config = dict(
    n_layer=11,
    router_score='softmax',
    routed_scale=1.41,
    router_cosine_scale=10.0,
    n_groups=8,
    vocab_size=32768,
    lr=0.00156,
    grad_clip=0.5,
)
Below are experts of layer 6 (counted from 0) of a mixture-of-experts language model. Rows are named router (the router's row for the expert) and show model dimensions 80-159. Each number is 128 + 32 x the weight over its row's rms, rounded and kept within 0 to 255.
After each expert's rows: "comes before" lists some tokens at least twice as common just after its tokens as in all text. This comes from a sample of Wikipedia text that the model never trained on. Tokens count by the router's weight.

# expert 28
router [120 157  99  69  86 126 110 114 161 121 166 153 174 171 113 126 183 145 102 139 101  97  81 213 134 129 122 156 112 181 143 123 130 111 172 143 182 137  75 170 159 156 116 149 104 109 107 141 158 110 115 128  98 153 212 172 151  87 101  89  88  94 129 161 197 149 111  96 131 161 104 159  73 133 122 175  76 119 119 151]
comes before: ",", " |", " (", "\n", "'s", " and"

# expert 37
router [106 120 152 145  95  87 144 171 109 134 118 166 112 160  80 102 129 183 120 141 167 106 100 121  87 119 123 146 186 160  99 133 158 205 111  94 138 112 152 151 129 145 103 105 154  63 139 149 122 112 176 156 130 164 135 123 117 115  90  50 135 136 155 120 107  78 186 124 127 115 148 120 154  77  79 194  94 165 108 127]
comes before: " ", " century", " later", "-old", " after", " War"

# expert 43
router [ 86 116 129 151 159 189 162 141 185 145  71 134 139 148 102 146 119 104 198 138 102 128 121  95 170 128  98 176 144 171 106  96 108 134 106 159 131  77  93 129 138  71 131  78 138  98 110 134 153 114 124 130 133 122 123  91  90 100 144 165 140 182 146 133 150 114  57 162 162 120  95 135  47 139  68 143 104 130 153  69]
comes before: " a", " to", " been", " not", " also", " be"

# expert 59
router [ 77 142 142 142 166  95  94 146  65 128 112 124  87 168 122 179 151 140 103 146 149 151 108 124 139 122  96  79 158 163  69 140  93 100 136 112 126 105 157 134 106 141 137 102 131  81 173 145  71 152 119 159 147 148  54 124 114 198 171 120 142 148 111 171 103  99 141  99 109 108 111 177 139 119 114 128  68 139 137 122]
comes before: "00", "1", "0", "2", "10", "3"

# expert 34
router [118  86 188  89 178  93 124 133  73  96 117 167 146 156 135 150 146 158 148 180 104 124 103  94 122 128 161  76 153  92 126 154 117 140 124 151 150 142 151  84 121  87 118 116 115 175 152  67 116 106 164 148 109  98 144 153  87 159  99  95 119 141 141 189  66  99 147  91 208 149 111 146 141 110 120 165 113 184 142 130]
comes before: " The", " He", " In", " It", "==", " She"

# expert 24
router [ 77 128 129 113 101 191 107  66  61 124  88 157 119 137 103 131  83 117 108 137 146 124 152 136 171 139 174 117 144 162 125 169 118 121 125 107 132 109  89 135 151 175 150 113  99 121  99 158 141 146 150 129 139 120 111 135 153 194 142 163 143 117  98 107 116 152 110 173  95 153 153  99 209 108 104 119 100 162 126 157]
comes before: " of", ",", ".", " and", " in", ".\n\n"

# expert 15
router [140  96 130 152 100  77 154 165 114 170 100  73  71 142 165 128 128  70 127 116 169 131  83 127 140 138 149 128 157 110 169 116 107 139 148 111 142 110 132 115 127 116 140 135 112 145 113 113 132 118 113 142 118 161 116 142 111  55 149 100  38 191 159 106 100 180  92 181 114  73  95  90 178 151 115 117 118 109  96  78]
comes before: "19", "20", "18", "born", "17", "aged"

# expert 41
router [117 114 125 111  52 100 119 142 109 100 106 133 144 100 104 167 136 121 101 136 182 117 113 141 154 135  89 159 122 130 109 124 173 159 103 152 104  56 104 142 163 163 112 114 123 139 197 135 140 116 118 135 143 187 152 110 111  96  86 137 176 111 177 158 148 141  91 193 149 143 155 120 110  87 127 151 128 130 154 168]
comes before: ",", "\n", " |", ".", ".\n\n", " and"

# expert 12
router [148  94 183  81 151 113 127 116  79 102 145 107  72 136 160 164  97  92 119 161 135 133  99 170 131 123 118 136 227 106  91 190  85 181 146 136 117  65 164 155  86 144 163 116  96  90 127 175 118 121 159 166 130  88  94 132  85 143 145 137 153 133 102 130 107 157 117 143 116 166 109 110 123  46 105 137  74 107 110  89]
comes before: " |", "20", "19", " -", "3", "4"

# expert 47
router [121  99 110 139 131  82 174 141 144  96 169 157 134 135 117 173  70 106 163 136 176  85  97 120 174  99 135 108 181 137 133 121 123 155  93 158  79  95 189 122 146 136 200 177 103  69 163 125  76 141 202 159 133 167 162 128 156 150 146 191 165 119 162 110 150 109 134 162 130 147 111 131 146 118 173 129  91 161 106 152]
comes before: " |", " |\n", ")", "–", "}", ";"

# expert 50
router [134  87 111 158 132 111 130 120 186 151 100 180 174 115 134 134 106 139 105 102 203 160 109 146 142 131  78  89 127 138 115 133  89 170 128 192 124 123 150 127 144  94 100 167 148 117  97 135 161 138 162 137 115 136 138 123 155 141 137 128 117 126 128 160 107 187 137  97 105 148 154  66 143  89 126 126 200 108 123  78]
comes before: " ", " United", " a", " New", " California", " England"

# expert 1
router [ 29 168 116 124 137 115 153 104  74 144 161 151  78 107 108 159  86 121  96 151 149 109  83 116 140 165 131 147 159 146 129 133 179 115  68 122  75 127 147 119 155 117 143 105 139 155 128  96 135 122 110 139 178 106 131 138 146  37 117  92 114  85  75 138 125  83 101  99 138 125 100 174  71  99 139  89 123  91 111 135]
comes before: "|", "'s", " (", " by", "|---|---|---|---|---|\n", "|---|---|---|---|\n"

# expert 35
router [185 126 156 157 154 171 153 140 111 157 100 103 163 113  79 107 197  96  55 120 137 166 124 108 107 124 150 141 148 140 145 138 142 144 166 139  87 104 123 155 114 150 158 115 107 143 117 209  92  65 132 129 143 138  94 117 113 130 126 171  83 123 117 136 150  83 112 185 110  98  80  82  72  88 156 111 109 108 159  89]
comes before: " the", " by", " to", " in", " with", " a"

# expert 55
router [116 144 109 116 121 126 138 121 130 161 165 127  99 172  78 143 121  59 134 124  97  84 123 156 152 130 152  95 123 116  85 136  94 146  96 138 136 133 143 146 131 171 125 162 101  65  93 150 103 111 109 137 130 185 126 117 150 117  79  91 147  80 120 121 144 101 123 181 120 105 156 206 125  55 102 154 116 220 120 150]
comes before: " |", " of", "\n", ";", " |\n", " ("

# expert 39
router [109 199 143 154  67 141  67  98 134 164 129 169 129 121  69  96  97 137 131 155 107 142 108 144 125 127 110 160  91 128 162 143 138 149  97 103 171 102  70 172 131 105  84 138 114 130 155 136 173  89 130 129 122  84 114 131 135 124 157 152  95  81 106 155 144 117 170 127 126 147  95  91 132 117 176 172 128  75 152 114]
comes before: ",", " (", "\n", " in", " and", ".\n\n"

# expert 8
router [111 128 174 139 107  91 118 195 148 104 151 180 162 112 154 146 109 197 172 123 134 153 115 116 158 198  67 149 246 151  94 161 113 115  95 129  80 118 168 191 149 133 128 125 153 151 161 115 139 145 130 194 143 148 118 210 100 145 166 133 161 150 107 118 111 115 103 153 141 142 150 136 120 107 150 172 140 112 151 131]
comes before: ",", ".", "0", "–", ";", "5"

# expert 38
router [115 127 107 126  95 114 111 105  90 116 140  60 129 133 120 155 110 135 197 148 159 145 150 180 141 149 163 134 183 137  87 112 134  87 136 119 111 171 125 100 110 160 109 157 142 147 109 154 132 133 196 152 126 144  52  72 109 133 166 169 121 181 153  86 102 138 135 146 198 138 149 133 161 108 121 126 100  80 138 112]
comes before: "0", "1", "2", " |", "3", " |\n"

# expert 27
router [167  93 154 185 121 114 124 144  79 134 141  60 133 110  96 120 170 131 161 218 108 129 128 152 100 120 106 119 167  62 155 126 119 124 132 180  83 178  95  82 102 166 157 131 137 130 140  86 136 155  88 127  96 229  85  96 117 152 109  81 103 129 122 146 119 107 102 183 137 108 115 159 142 178 134  94 139 115 169  84]
comes before: " the", " be", " a", " other", " his", " have"

# expert 46
router [143  82 166 107  97  81 153 233 110 143  90 150 119 123 105 125  66 126 130 188 214 116 115 106 124 150 186 147 145 117  96 121  92 132 130 118 124 131 127 158 108  70 132  73 104 132 151 105 148 110 176 151 182 134 188 121 185 186 117 187 136 177 104 163 125  70 129  65 115 127 152  52 137 130 141 134 141 103 148 125]
comes before: " ", "See", " List", " \"", "History", " UTC"

# expert 22
router [117 141 115 140  76 117 121 177 144 122  99 186 149 145 112  98  69 137 161  84 173 123 154 143 138 116 148 130 150 179 158  88 116 118 119 147 152  86 179 192 132 127 166 177 133 161 152  99  23 204 149 125 107 111 193  53 122  72 172  90 122 101  73 126 157 114  72 153 136 128 136 149 115 103 110 149  87 117 162 146]
comes before: ",", " |", "–", "\n", ")", "."

# expert 4
router [144 134 165  96 130 144 126 127 103 108 137 112  82 108 104 125 140  91 147 132 145 114 134 112 135 153 138 137 172 149 142 148 101 198 116 160  67 108 139 112  83 149 201 126 133 161 121 148 171 188 162 141 169 121  96 164  47 131 126  99 128 166  89  99  60 134 140 112  51 128 157 135 126 179 110 112  87 161 130 115]
comes before: "-", "|", " /", " as", " -", ".g"

# expert 62
router [109 144 197 176 146 141 143 125 150 160 109 131  53 144  96  77 151 117 145 163 126 117  55 101 153 134 162 146 167 118 132  98 117 151 123 138 142 112 105 170  93 141 225 135  96 186 134 103  80 157 124 159 216 176 103 176  98 110 114 153 155 142 162 141 138 119 177 129 134 155 137 166 204  87 121  95 114 133  90 170]
comes before: " ", " W", " —", " Candidate", " Votes", " %"

# expert 29
router [ 95 175 132 116 135 115 145 134  57  67 114 102 103 147 163 119  86 154 135 114 194 114 109 103 119 132 114 161 144  88 186 132  86 131 138 116 110 128 205 117 111 165 163  84 157 190 140 147 146 126 153 151 182 104 172 147 128 152 168 129 126  70 135 170 109 158  98 134 148 119  93 172 178 153 110  99 185  95  96 163]
comes before: "-", "==", "The", "===", "In", " The"

# expert 48
router [114 149 143 150 126  58 155 162 192 118  95 160 147 104 142 125 177 131 142 121 122  84 139  98 154 123 109 166 103  80 140 156 113  98 115 134 106 118 196 153 121 119 121 117 128 142  60  95 130 153  72 130 174  74 102 138  85 149  94 102 185  88  77  95 128 200 143 188  63 192 181 132 126 131 160 159 133 138 174 148]
comes before: ".", "–", " |", "th", ",", ":"

# expert 9
router [132 136 122 130 146 142 173 161 112 130  86 107 193 151  98 117  84 164 110  83 125 155 147 161 153 127 181 126 221 119 124 160 130 123 112 140 140 127 131 114 170 134  99 104 141 196 166 159  73 121 161 141  73 115 141 121 132 149 183 174 125 124 148  98 141  95 136  90 138 120 171 140  70 105 102 153 148 138 159 123]
comes before: "–", ",", " |", ")\n", ".", " to"

# expert 16
router [ 99  77 142 105 111 187 122 144 106 146 138  77  87  88 137 202 138  98 103 109 124 115 139  97 100 123 142 149 129 145  90 172 139 147 174 128 121 113 136 156 117 129 149  79  90 197 160 138 130 133 145 131 140 154 136 125 128 109 151  94 111 146 133 118  52 144 107  76 131 144 143 127 126 127 137 152 119 146 162 175]
comes before: " the", " he", " it", " they", " she", " a"

# expert 0
router [117 173 171 130  80 124 119  95 158 130  99  93 156 130 137 110 179 139  79 108 145 167 116 106 121 123 109  51 169 107 167 150 121  66  87 129  80 107 106 112 114 204 105  99 150 124 166 134  95 180 118 137 137  94 145 128  92 142 127 106 130  85  48 131 159 145 110 168 122 126 110 152 103 117 120 195 122 121 200 130]
comes before: " the", " a", " well", " an", " \"", " his"

# expert 19
router [121 153  92 181  95  91  41 139 137 150  77  91 123 124 132 100 116 142 240 122 108 158  83 101 127 141 115 122 119 130 149  88 145  90 180 128 146 102  96  91  93 101 102  77 143 136 134  89 175 102 120 120 107 131 107 166 124 136 114 146 109 103 146 148 128 109 102 218 167 140 122 109 152 123 135 188 146  99 110 120]
comes before: "20", "19", "1", "2", "18", "3"

# expert 25
router [125 100 120 166 129 195 204 186 146 121 113 126 107 130 109 139 128  93  66 132 140 146  99  97  98 107 159 163 143 131 136  73 154 113 165 124 116 136 114 132 129 112 121 162  93 159 130 113 114  85  85 123 112  66 138 102 107 141 100 184 163 221 150 107 107 163 119 147 146  75 134 119 123 144 128  99 118  47 156  45]
comes before: " to", " the", " a", " that", " by", " in"

# expert 6
router [167  93 157 124 147 156 154 116 154 145  65 174 135 142 144  57   9 142 129 121  88 120 102 144 167 134 110 130 140 158 116 137  85 124 133  83 150 118 177 122 124  70 180  91 139 172 166 159 183 186  94 139 120 120  91 121 128 134 128 115 164 132 161 147 148 105 154  82 155  53 105 221 141  95 125 100 118 173 100 109]
comes before: " ", " \"", " The", " Total", " Win", " MF"

# expert 58
router [124 123 123 203 101 169 132  62 147 128 105 172  93 124 138 155 114  48 120 112  62 128 142 137 119 141  80 133 184 183 158 121 194 102 100 110 123 132 174 169 173 153  81 134  93 148 157 154 170 119  85 114 133 137 205 142 172 129 136  85 121 121  76  83 151 119 104 164 121 120 119  83  99 120 102 143 141 142 157  94]
comes before: " |", ":", "==\n", "\n", " |\n", "==\n\n"

# expert 33
router [ 80 110 127  94 168 145 161 133 150 116 142 132 135 153 120 109 137 144  98  33 158 118 114 100 156 164 171 120 157 123  79 139 130 140 108  88 110 102  93 113 103 139 149 115 114 135 152 159 144 154 121 170 156 178 119 141  90  90 126 181 122 132  82 107 135 108 101 120 169 123  93 135 205 207  86  71 171 122 127 123]
comes before: " ", " —", " +", " −", " .", " MPC"

# expert 54
router [147 167 140 121 107 127 137 146 126 124 133  77 147 167 166 131 128 104 162 155 109 168 112  96 113 143 104 221 122 136 154 170 113 103 128 136 114 110  63  68  99 127 135 149 159 165 150 108 142 153 130 130 100 114 129 113 143 106 125 124 121 145 167 128 150  83  53 159  46 106 140 137 105 195 118 122 135 156 151  98]
comes before: " and", " which", " but", " who", " including", " with"